From a checkpoint of a small mixture-of-experts model trained on Wikipedia.
Size: 12 layers, vocabulary 14945, 40.5M parameters.
Below are experts of layer 7 (counted from 0) of a mixture-of-experts language model. Rows are named router (the router's row for the expert) and show model dimensions 128-191. Each number is 200 + 40 x the weight over its row's rms, rounded and kept within 0 to 999.
After each expert's rows: "raises" lists some tokens whose logits its average output raises strongly, later layers aside; "mostly gets" lists some tokens that are sent to it at least half of the time. This comes from a sample of Wikipedia text that the model never trained on.

# expert 20
router,158,284,171,175,208,157,222,163,194,218,257,265,189,196,189,138,182,182,281,110,188,192,221,165,243,175,193,147,246,182,210,203,217,201,291,235,202,242,203,142,142,220,140,170,183,187,129,229,240,154,166,190,175,230,235,208,185,236,191,197,200,180,179,231
raises: " \"", "in", ","
mostly gets: "ง", "о", "р", "и", "н", "е"

# expert 58
router,143,246,173,205,143,205,188,129,165,220,180,186,220,164,181,197,194,167,172,158,189,207,182,212,217,151,169,175,146,193,209,154,187,229,263,226,138,229,131,138,190,194,137,155,152,260,191,203,303,141,184,227,130,144,193,229,232,275,212,247,185,241,229,213
raises: "urd", "\n", "”", " cost"
mostly gets: " Kh", " H", "H", "h", " Hend", " Oh"

# expert 81
router,115,240,253,173,148,172,203,172,211,249,220,206,258,199,167,229,164,175,215,82,225,138,189,221,245,182,119,132,253,149,171,219,186,178,217,212,221,199,217,210,131,152,168,179,174,261,174,282,259,231,200,258,256,238,174,198,244,219,195,181,243,186,176,192
raises: " the", " their", " its", " this", " these"
mostly gets: " under", " all", " during", " At", " After", "On"

# expert 31
router,159,294,148,218,165,202,229,156,176,241,215,139,235,183,137,188,151,183,252,151,149,178,213,228,211,143,167,143,253,173,157,151,126,230,250,243,187,203,241,181,174,220,194,154,180,268,185,263,204,200,174,252,170,190,193,265,174,244,185,258,225,198,152,200
raises: "\n", " This", " (", " In", " They", " These"
mostly gets: "\".", " ;", ".\"", ".;", "\";", ")."

# expert 30
router,161,287,205,261,179,218,148,154,128,171,229,199,198,268,181,193,188,148,303,209,187,117,218,169,204,132,208,129,168,181,249,157,110,198,276,201,196,160,165,148,136,153,148,187,210,225,164,187,205,167,288,243,214,218,244,224,233,223,205,186,177,191,161,187
raises: ",", " and", " (", " in", " ", "."
mostly gets: " Council", " Committee", " Congress", " Association", " education", " Society"

# expert 11
router,177,238,169,220,143,223,215,190,152,221,255,217,163,195,116,204,196,198,240,170,197,137,184,250,177,151,148,147,168,224,153,222,197,233,224,241,143,182,218,166,97,124,140,206,151,236,203,271,224,233,190,194,154,210,132,235,154,212,191,235,263,193,175,219
raises: " others", " other", " the"
mostly gets: " and", " but", " or", " &", " including", " They"

# expert 70
router,170,300,202,194,228,211,145,212,137,182,224,182,199,193,149,134,179,116,246,117,232,190,216,210,211,184,200,169,164,125,220,171,128,227,193,200,125,173,191,182,145,167,215,204,198,242,166,206,189,191,252,213,249,200,210,175,231,226,214,254,232,255,240,244
raises: "'", " and", "-", ",", " (", "."
mostly gets: " Johnson", " Wilson", "sson", " Jones", " Williams", " Miller"

# expert 99
router,180,208,159,198,156,183,179,167,117,249,170,213,183,165,185,142,148,230,228,147,157,169,153,239,164,185,196,156,204,162,240,159,161,198,247,191,179,213,203,113,173,138,204,160,149,217,167,231,174,223,224,237,217,239,176,281,265,261,255,135,195,248,181,296
raises: "ect", "erv", "w", "ec", "ha", "ens"
mostly gets: "i", " s", " v", "e", " c", " S"

# expert 53
router,160,227,193,172,156,215,141,173,173,238,184,247,222,165,155,226,155,159,211,143,194,184,206,227,252,201,181,151,149,128,241,204,201,176,207,301,158,246,194,198,130,213,157,139,198,291,197,241,227,181,204,219,225,213,207,226,188,301,196,198,199,199,226,206
raises: "F", "C", "Rec", "S", "Un", "Res"
mostly gets: " −", "^{", "′", "°", "″", "("

# expert 72
router,180,276,154,187,174,230,205,165,192,191,203,232,220,148,107,229,204,134,222,143,208,141,235,182,172,188,206,170,248,203,154,249,171,220,284,231,152,204,167,167,206,177,209,200,185,265,171,242,262,130,220,201,168,174,234,205,222,237,215,166,225,213,149,222
raises: "\n", ".)", "."
mostly gets: " As", "km", " x", "sq", " Since", "As"

# expert 35
router,157,257,132,159,168,203,165,178,181,219,165,200,220,166,201,175,135,139,237,157,235,166,168,236,172,179,152,147,200,172,166,146,136,225,200,250,197,171,195,144,80,201,199,135,145,290,187,235,217,171,233,201,202,248,232,254,146,286,228,255,210,203,199,239
raises: "\n", " (", " and", " served", " of", " was"
mostly gets: ")", "),", ").", "}", " ===", ".\""

# expert 123
router,206,247,197,220,172,251,171,221,173,216,210,229,170,143,202,147,188,209,266,150,210,174,174,193,199,120,213,147,270,164,162,171,185,208,230,198,209,170,222,186,105,164,147,137,236,243,224,284,242,198,147,202,199,222,243,175,239,232,203,128,161,191,189,172
raises: "i", "rd", "er", "ber", "et", "ister"
mostly gets: " can", " pre", " will", " could", " am", " car"

# expert 62
router,192,274,150,251,128,194,146,161,150,218,219,189,178,161,175,191,147,225,270,174,213,144,237,231,210,215,160,201,165,173,213,271,189,202,187,189,191,184,245,152,141,229,152,169,258,282,134,217,236,184,238,174,161,204,185,185,197,290,190,199,259,231,218,162
raises: "ison", "im", "ike", "ag", "ota", "ase"
mostly gets: " p", " short", " long", " planned", " brief", " years"

# expert 5
router,179,272,214,221,180,265,151,138,194,171,154,231,186,164,145,181,171,170,219,145,199,181,174,240,207,153,139,130,173,171,225,248,181,192,254,216,123,173,175,170,140,197,142,168,250,240,155,231,310,159,207,198,196,215,255,235,185,288,223,166,187,254,178,207
raises: "-", "long", "profit", "ne", ".", "\n"
mostly gets: "   ", "     ", " has", " They", " have", " There"

# expert 121
router,208,269,165,201,188,230,147,190,141,223,256,199,228,185,145,193,189,221,240,213,186,170,137,193,219,86,219,150,200,203,143,111,198,208,215,174,180,254,176,161,159,179,217,135,167,215,161,255,206,249,195,174,163,194,160,218,180,197,179,174,196,216,214,272
raises: "2", "1", " |", "\")", "atar", "uel"
mostly gets: " t", " sh", " sc", " Sc", "sc", "Sc"

# expert 10
router,202,274,235,191,150,151,226,200,154,191,204,188,157,184,115,170,154,155,227,133,211,101,190,246,225,183,216,133,210,222,189,254,150,172,202,184,153,197,203,194,92,163,163,225,203,213,226,265,234,228,220,286,154,217,159,226,171,264,281,216,201,153,182,211
raises: "ine", "iv", "ind", "inity", "anche", "ank"
mostly gets: "al", " later", "il", "ol", "arl", " Sal"

# expert 61
router,128,269,186,197,134,178,173,162,200,215,192,255,209,232,169,143,215,164,205,191,188,161,162,167,179,196,168,183,149,150,159,187,200,220,275,148,162,184,248,174,58,188,186,126,125,190,201,240,265,148,212,218,167,200,217,216,250,229,263,147,208,217,183,215
raises: "mer", "ma", "men", "ers", "ax", " States"
mostly gets: "am", "om", "ham", " due", "em", " program"

# expert 0
router,162,255,204,208,148,248,158,139,177,228,233,261,175,195,219,176,173,200,184,155,189,196,165,205,174,226,203,178,211,178,202,218,195,194,220,196,144,190,210,72,160,182,164,163,195,224,165,185,216,161,199,192,201,214,183,221,200,247,242,261,258,228,143,220
raises: "))", "ced", "ī"
mostly gets: " Om", "acc", "umm", " Vick", " Circ", " Griff"

# expert 117
router,249,245,194,253,206,237,193,141,105,278,170,315,257,142,198,269,162,183,240,190,228,160,178,209,167,140,136,184,199,197,144,188,213,151,258,268,173,201,176,159,127,158,169,207,109,212,161,198,295,223,197,200,213,186,205,206,195,251,228,139,230,233,214,218
raises: "==", "em", "w", "im", "vert", "===="
mostly gets: "See", "Species", " Among", "Ex", "Comp", "Sw"

# expert 24
router,151,212,174,185,179,271,207,193,113,226,180,208,199,184,156,174,138,216,216,187,189,174,175,171,183,156,84,131,182,219,173,236,85,165,203,246,167,252,194,161,176,255,132,149,187,282,190,240,214,194,176,210,201,296,258,231,222,285,220,172,191,218,191,215
raises: "red", "-", "act", "i", "un", "acts"
mostly gets: " re", " Re", " inter", " pre", " dis", " trans"

# expert 98
router,145,266,116,214,197,250,152,159,154,224,213,223,234,220,182,140,156,186,199,141,247,142,258,163,193,198,182,198,141,167,246,214,144,207,211,274,142,167,176,171,174,134,193,179,220,220,240,220,208,169,194,218,198,188,193,231,215,265,188,244,218,189,160,221
raises: "Y", "J", "W", "S"
mostly gets: "}", "atus", "PM", "ensis", "BO", "PS"

# expert 42
router,223,307,196,184,105,291,163,173,183,202,219,224,134,185,118,210,168,238,198,221,172,191,191,186,192,155,190,188,232,179,182,214,127,230,225,220,160,177,232,178,91,195,228,189,208,262,197,193,213,146,207,200,160,149,206,210,258,211,233,167,192,229,153,225
raises: " Years", " Goals", " Date"
mostly gets: "idae", " Animalia", " Phylum", " Clade", "aceae", " Arthropoda"

# expert 49
router,180,260,153,137,203,127,237,219,153,201,165,170,249,214,153,162,164,226,194,181,193,184,266,218,223,196,209,153,206,208,186,207,201,227,234,164,226,199,148,188,96,88,161,214,199,208,201,265,273,246,262,261,182,144,217,223,220,276,227,238,154,190,143,218
raises: "ines", "in", "ol", "ret", "ine", "r"
mostly gets: " h", " dem", " psych", " Ph", " Jud", "ل"

# expert 28
router,220,257,185,234,133,213,176,193,165,257,157,196,214,136,116,127,222,175,168,122,193,150,153,194,235,224,194,243,186,234,195,194,220,176,292,240,117,227,252,138,161,202,209,161,202,258,192,259,256,182,189,218,226,200,204,210,217,285,270,192,234,215,156,194
raises: " been", " come", "]"
mostly gets: " had", " has", " have", " a", " having", " an"

# expert 17
router,179,320,166,214,204,196,195,181,166,230,188,215,199,203,71,225,229,206,239,176,194,135,270,215,190,230,148,126,201,164,192,196,163,193,226,217,113,136,269,198,178,192,203,156,143,222,162,207,272,208,152,200,244,195,253,210,213,205,216,163,242,261,198,159
raises: " |", ".", ";", ",", " (", " and"
mostly gets: " However", " century", " ago", " however", "present", "ن"

# expert 107
router,195,239,156,192,188,207,149,195,187,223,212,233,199,197,129,167,140,171,262,162,255,102,191,272,222,214,173,187,223,140,200,162,174,222,215,156,213,131,231,163,232,201,170,176,202,314,207,195,215,194,220,213,180,237,233,231,161,236,216,171,214,283,200,219
raises: " Dutch", "7", "8"
mostly gets: " Edited", " (#", "^{(", "Biography", " Parent"

# expert 68
router,236,268,214,152,206,206,123,134,165,216,262,182,194,170,164,251,169,201,184,189,199,186,166,162,202,126,157,179,240,178,161,249,206,225,184,222,194,218,152,177,177,129,185,192,222,235,158,205,281,178,222,207,186,186,144,245,198,226,182,171,219,175,184,201
raises: "ist", "itt", "um", "it", "isted", "ast"
mostly gets: " r", " l", " p", " ch", " pl", " st"

# expert 95
router,136,269,186,215,165,238,139,143,176,199,177,192,149,172,116,143,179,125,224,212,129,150,254,194,221,174,178,127,162,184,219,184,142,245,257,216,174,176,147,138,92,172,156,197,184,243,209,231,309,157,192,222,243,212,239,192,229,245,224,189,220,239,202,215
raises: " across", " today", " were", " also", " including", " within"
mostly gets: " people", " politician", " players", " students", " actor", " artist"

# expert 19
router,147,247,158,174,156,215,113,130,140,184,180,182,217,196,95,170,172,198,264,173,226,166,204,193,254,199,160,189,194,189,157,278,186,177,307,287,129,233,204,121,87,177,156,183,164,260,221,260,221,143,158,157,199,213,160,215,182,258,210,158,205,218,183,264
raises: "hin", "ir", "His", "arr", "anning", "|"
mostly gets: "oc", " JPL", "|---|---|---|---", "|---|---|---|---|---|---|---|---", "or", "|---|---|---|---|---|---|---|"

# expert 48
router,129,333,195,214,181,262,149,143,174,144,196,195,187,202,162,192,146,189,251,242,191,183,205,177,257,158,189,159,228,150,199,220,128,231,273,210,117,180,176,204,101,185,223,197,205,221,231,196,247,157,188,221,177,189,274,192,216,268,173,221,220,253,199,238
raises: " and", " on", " ===", " ====", " with", ","
mostly gets: " engine", " built", " arms", " brown", " available", " market"

# expert 9
router,188,275,193,242,198,231,188,173,110,186,209,223,202,196,185,161,218,185,286,154,268,211,244,248,157,160,202,198,191,158,197,230,162,165,261,188,161,180,217,165,138,189,144,173,200,193,182,226,252,175,147,246,169,140,205,211,196,227,241,215,227,272,116,234
raises: "'", "’", ",", " and", " &"
mostly gets: " States", " London", " Kingdom", " France", " India", " England"

# expert 77
router,210,207,252,178,194,231,208,198,179,231,213,248,158,142,148,253,159,181,219,138,246,144,216,238,256,193,157,133,248,139,159,192,172,222,216,200,126,186,176,160,126,184,135,161,210,246,154,270,244,234,205,238,248,216,197,252,261,205,207,203,211,206,188,169
raises: " a", " the", " an", " "
mostly gets: " during", " until", " before", " During", " After", "After"

# expert 88
router,174,223,205,152,150,239,185,152,214,198,170,201,147,161,198,193,171,170,182,186,225,199,165,175,162,171,155,114,191,178,126,233,158,228,182,259,200,205,170,196,137,200,149,184,189,220,169,226,235,141,215,189,236,244,176,244,185,224,230,237,197,181,187,180
raises: "em", "r", "al", "ail"
mostly gets: " trans", " comp", " rel", " ref", " def", " prot"

# expert 65
router,115,299,158,155,178,264,172,155,121,209,216,169,214,176,152,217,161,158,159,224,240,170,194,198,242,153,201,135,228,130,163,265,123,221,256,230,191,198,147,195,161,191,207,227,212,242,121,273,249,161,203,216,249,207,189,167,232,283,244,206,192,178,174,268
raises: " ", "omm", " ab"
mostly gets: " —;", "″", " Arch", " arch", "%;", " –;"

# expert 34
router,205,292,161,158,175,257,169,158,213,178,185,207,216,227,161,173,204,205,251,119,173,131,253,171,191,175,206,165,237,158,202,164,146,287,238,217,144,224,215,191,178,185,192,189,176,260,207,192,229,161,203,190,204,224,259,213,182,264,250,254,215,262,177,241
raises: "a", ".", "-", "b", ",", " and"
mostly gets: "_", "α", "II", " NP"

# expert 37
router,205,240,111,227,186,176,131,177,181,191,211,163,225,161,157,182,217,200,215,123,202,127,172,200,216,201,200,197,189,178,182,233,140,213,236,252,175,170,258,124,130,185,149,189,145,259,198,225,214,165,229,204,224,154,195,224,193,191,214,172,188,170,224,249
raises: "|", " Died", " Native"
mostly gets: "=", "|", " Spouse", " Website", " Succeeded", " defeating"

# expert 15
router,175,239,208,208,174,190,228,164,139,163,188,198,230,220,97,203,193,149,231,96,243,175,223,150,247,218,166,186,218,124,158,172,196,189,240,202,147,194,234,186,145,154,203,122,238,211,198,211,253,205,188,237,251,155,204,267,268,263,165,170,210,233,175,169
raises: " ", "ers", "—", "/"
mostly gets: " July", " January", " September", " August", " October", " May"

# expert 6
router,164,258,227,186,136,211,129,143,205,239,259,146,269,204,159,196,206,190,219,142,234,155,179,195,283,204,147,174,211,134,210,238,224,255,241,177,118,200,215,155,164,220,192,169,177,228,136,274,219,235,207,259,203,199,189,220,261,227,270,242,207,276,161,229
raises: "ne", ");", "less", " died"
mostly gets: " Your", " Good", " Donald", " Williams", " My", " Little"

# expert 101
router,186,294,167,146,115,183,187,139,168,155,145,194,160,186,151,153,193,217,193,193,168,98,249,182,280,173,165,122,173,148,168,142,200,225,165,256,193,239,240,226,164,192,116,177,168,207,169,209,268,159,170,231,225,198,198,204,244,255,227,219,222,202,170,261
raises: "0", "-", "1", "th", "ann", "2"
mostly gets: " million", " minutes", " hours", " months", " days", " present"

# expert 3
router,238,281,185,249,175,277,212,210,160,238,252,233,183,180,132,185,160,222,268,221,180,207,149,216,304,137,202,176,202,195,228,197,190,197,213,175,119,181,277,131,149,146,164,115,162,223,217,249,151,114,153,250,172,169,203,191,160,242,242,222,217,235,191,182
raises: "j", "ague", "é", "ze", "able", "mes"
mostly gets: "ette", "eline", "ads", "et", "er", "wer"

# expert 8
router,199,246,208,188,152,185,165,125,148,178,229,257,221,148,125,206,129,176,209,156,150,169,188,177,244,186,186,156,214,132,153,231,125,213,180,222,160,232,239,156,144,180,196,210,163,208,177,212,222,184,209,249,177,225,191,227,164,270,179,219,216,233,180,241
raises: "7", "4", "6"
mostly gets: " £", " −", " +", " €", " ±", " $"

# expert 85
router,170,242,191,173,172,179,149,209,163,207,145,169,160,236,145,162,145,189,161,117,234,132,229,178,232,152,189,159,189,144,244,268,230,200,222,206,176,208,172,171,136,158,191,158,153,201,151,190,229,141,226,237,237,240,172,219,247,208,177,227,228,271,187,157
raises: "ab", "stein", "ts", "wick", "cher"
mostly gets: "n", " how", " what", " Lin", " Hu", " Don"

# expert 63
router,182,266,213,173,243,234,106,157,227,149,131,210,204,204,168,172,158,214,212,219,168,182,229,152,187,161,233,187,200,168,141,213,148,155,211,277,160,199,221,175,144,211,142,219,166,244,147,234,265,229,202,247,186,235,164,241,269,275,222,207,151,169,191,239
raises: "bury", "res", "borough", "rated", "ration"
mostly gets: " ref", " expl", " exp", " dep", " cent", " dest"

# expert 52
router,183,246,206,168,176,165,155,210,194,279,198,275,213,225,166,209,106,163,223,174,186,144,207,209,187,183,123,173,164,169,212,138,107,194,252,265,191,220,180,145,162,242,132,214,188,210,133,315,222,243,212,229,163,243,169,264,172,249,230,260,212,204,243,178
raises: "m", "by", "the", "j", "p", "high"
mostly gets: " \"", " “", " (\"", " '", " ‘", ".\""

# expert 125
router,166,284,150,207,183,225,177,224,237,215,172,260,201,172,170,150,179,166,172,225,230,157,158,232,243,192,201,184,247,173,164,210,168,178,171,184,159,223,159,179,213,103,146,275,167,270,224,291,233,193,233,242,206,153,212,227,220,244,225,229,212,203,173,137
raises: "ag", "ography", "iz", "ition", "isc"
mostly gets: " author", "ion", " Journal", " Institute", " journal", "ator"

# expert 114
router,152,229,180,245,171,198,136,177,196,242,226,236,219,225,182,162,173,210,219,150,158,190,174,170,188,216,174,162,202,176,214,191,200,221,181,233,141,252,249,228,165,212,204,191,174,241,188,239,283,198,211,135,199,207,202,241,179,258,236,258,227,222,216,191
raises: "re", "s", "in", "f", "des", "y"
mostly gets: " k", "ü", "ó", "á", "ä", " s"

# expert 120
router,205,256,231,205,169,175,229,146,139,198,200,243,211,225,121,226,124,206,199,206,157,157,176,180,184,129,196,207,236,199,224,182,134,217,240,248,174,203,197,174,189,125,178,163,232,227,148,195,211,206,142,251,194,162,229,215,185,269,217,153,247,210,163,189
raises: " ", " c", "aud", " Season"
mostly gets: " Clade", " Arthropoda", "died", " classification", ":", " Genre"

# expert 83
router,151,275,170,233,207,209,132,137,181,202,177,173,204,224,154,167,150,169,251,217,270,172,189,174,245,240,185,170,224,133,217,202,167,244,204,194,241,200,233,145,82,178,153,180,197,215,212,192,240,269,285,296,232,225,175,241,254,257,214,148,215,229,172,271
raises: "er", "ers", "ants", "ant", "ership", "ing"
mostly gets: " form", " use", " take", " support", " attack", " hold"

# expert 46
router,161,324,162,197,192,245,229,123,181,223,235,200,217,185,164,180,137,174,216,150,180,189,182,189,155,149,182,136,245,202,165,229,160,196,196,195,142,193,184,187,214,192,141,166,225,247,131,259,181,195,185,254,178,217,202,225,209,292,176,204,247,234,171,254
raises: "\n", " ", " N"
mostly gets: "|---|---|---|---|", "|---|---|---|", "|---|---|---|---|---|", "|---|---|", "|---|---|---|---|---|---|---|", "|---|---|---|---|---|---|"

# expert 109
router,197,265,220,169,182,196,145,189,135,251,151,168,237,226,129,134,149,141,258,156,184,180,224,220,211,195,195,194,197,120,172,240,226,155,203,243,194,224,214,192,226,184,123,197,144,185,182,258,257,155,248,235,181,202,202,206,223,280,254,231,270,243,161,226
raises: "1", "ite", "6", "3", "th", "ites"
mostly gets: " Apps", " GF", " Pts", " GA", " GD", " Goals"

# expert 64
router,138,211,177,236,212,234,157,181,171,196,222,236,261,192,233,215,186,166,217,131,286,172,202,249,207,201,180,182,219,186,212,193,183,267,231,203,152,222,199,162,175,186,188,168,221,210,220,200,219,155,187,172,157,168,175,197,165,258,237,206,195,186,224,191
raises: "uka", "ū", " segment", "fall"
mostly gets: " w", " $", "====", "===", "==", "see"

# expert 41
router,176,283,219,229,180,246,196,203,149,239,200,268,166,227,141,158,167,197,193,189,217,177,218,170,217,209,146,197,224,126,235,276,151,203,203,185,169,166,211,169,133,133,117,233,152,263,144,229,183,162,224,255,212,208,139,225,198,239,201,178,136,210,180,245
raises: "ently", "ably", "til", "ily"
mostly gets: " (−", " (°", " Loss", " −", " Win", " Clay"

# expert 82
router,205,220,233,230,197,186,187,182,129,223,301,265,175,179,118,192,105,156,211,187,228,105,242,163,221,117,203,117,145,194,153,198,218,205,234,237,139,232,214,144,161,193,160,197,216,277,191,238,179,156,232,212,252,234,233,209,175,240,174,255,149,218,159,218
raises: "e", " of", "st", " the"
mostly gets: " was", " be", " been", " were", " being", " is"

# expert 38
router,206,223,151,226,145,201,206,166,137,267,178,204,206,186,177,217,149,230,171,157,264,171,209,214,171,209,220,186,255,196,161,205,151,200,268,237,197,177,241,118,216,156,236,207,175,203,121,200,283,171,225,201,197,249,202,165,253,203,173,249,193,271,180,255
raises: "ist", "on", "it", "id", "o", "arn"
mostly gets: " re", " o", " e", " E", " O", " se"

# expert 93
router,138,283,175,230,159,202,110,148,108,165,198,247,171,181,188,171,198,166,225,224,225,135,232,192,248,141,114,153,227,208,221,157,138,190,278,185,141,186,191,124,139,162,162,235,155,207,170,202,232,160,194,223,247,204,227,227,214,228,206,195,243,214,147,188
raises: ",", " |", "\n", " at", " (", " for"
mostly gets: " League", " season", " series", " team", " game", " club"

# expert 22
router,231,248,244,201,177,257,186,224,161,245,219,246,197,181,141,226,110,235,211,144,183,180,238,222,254,164,170,183,180,177,222,116,248,199,223,203,170,233,207,219,201,247,117,141,130,180,225,282,208,157,248,236,176,147,193,224,171,218,221,202,179,244,205,190
raises: "ut", "ust", "aling", "arth"
mostly gets: " Bh", " Raj", "urd", "aj", "akh", " Mah"

# expert 113
router,232,260,154,178,179,152,132,174,177,214,190,281,212,212,158,188,220,142,240,166,231,124,235,216,236,220,153,143,193,204,166,192,212,213,268,236,198,187,225,157,181,206,215,119,202,193,170,226,192,158,203,178,158,223,126,195,189,303,219,190,185,191,164,247
raises: " Alabama", "ally", "att"
mostly gets: " UTC", "DST", "loan", "Gls", "Population", " Density"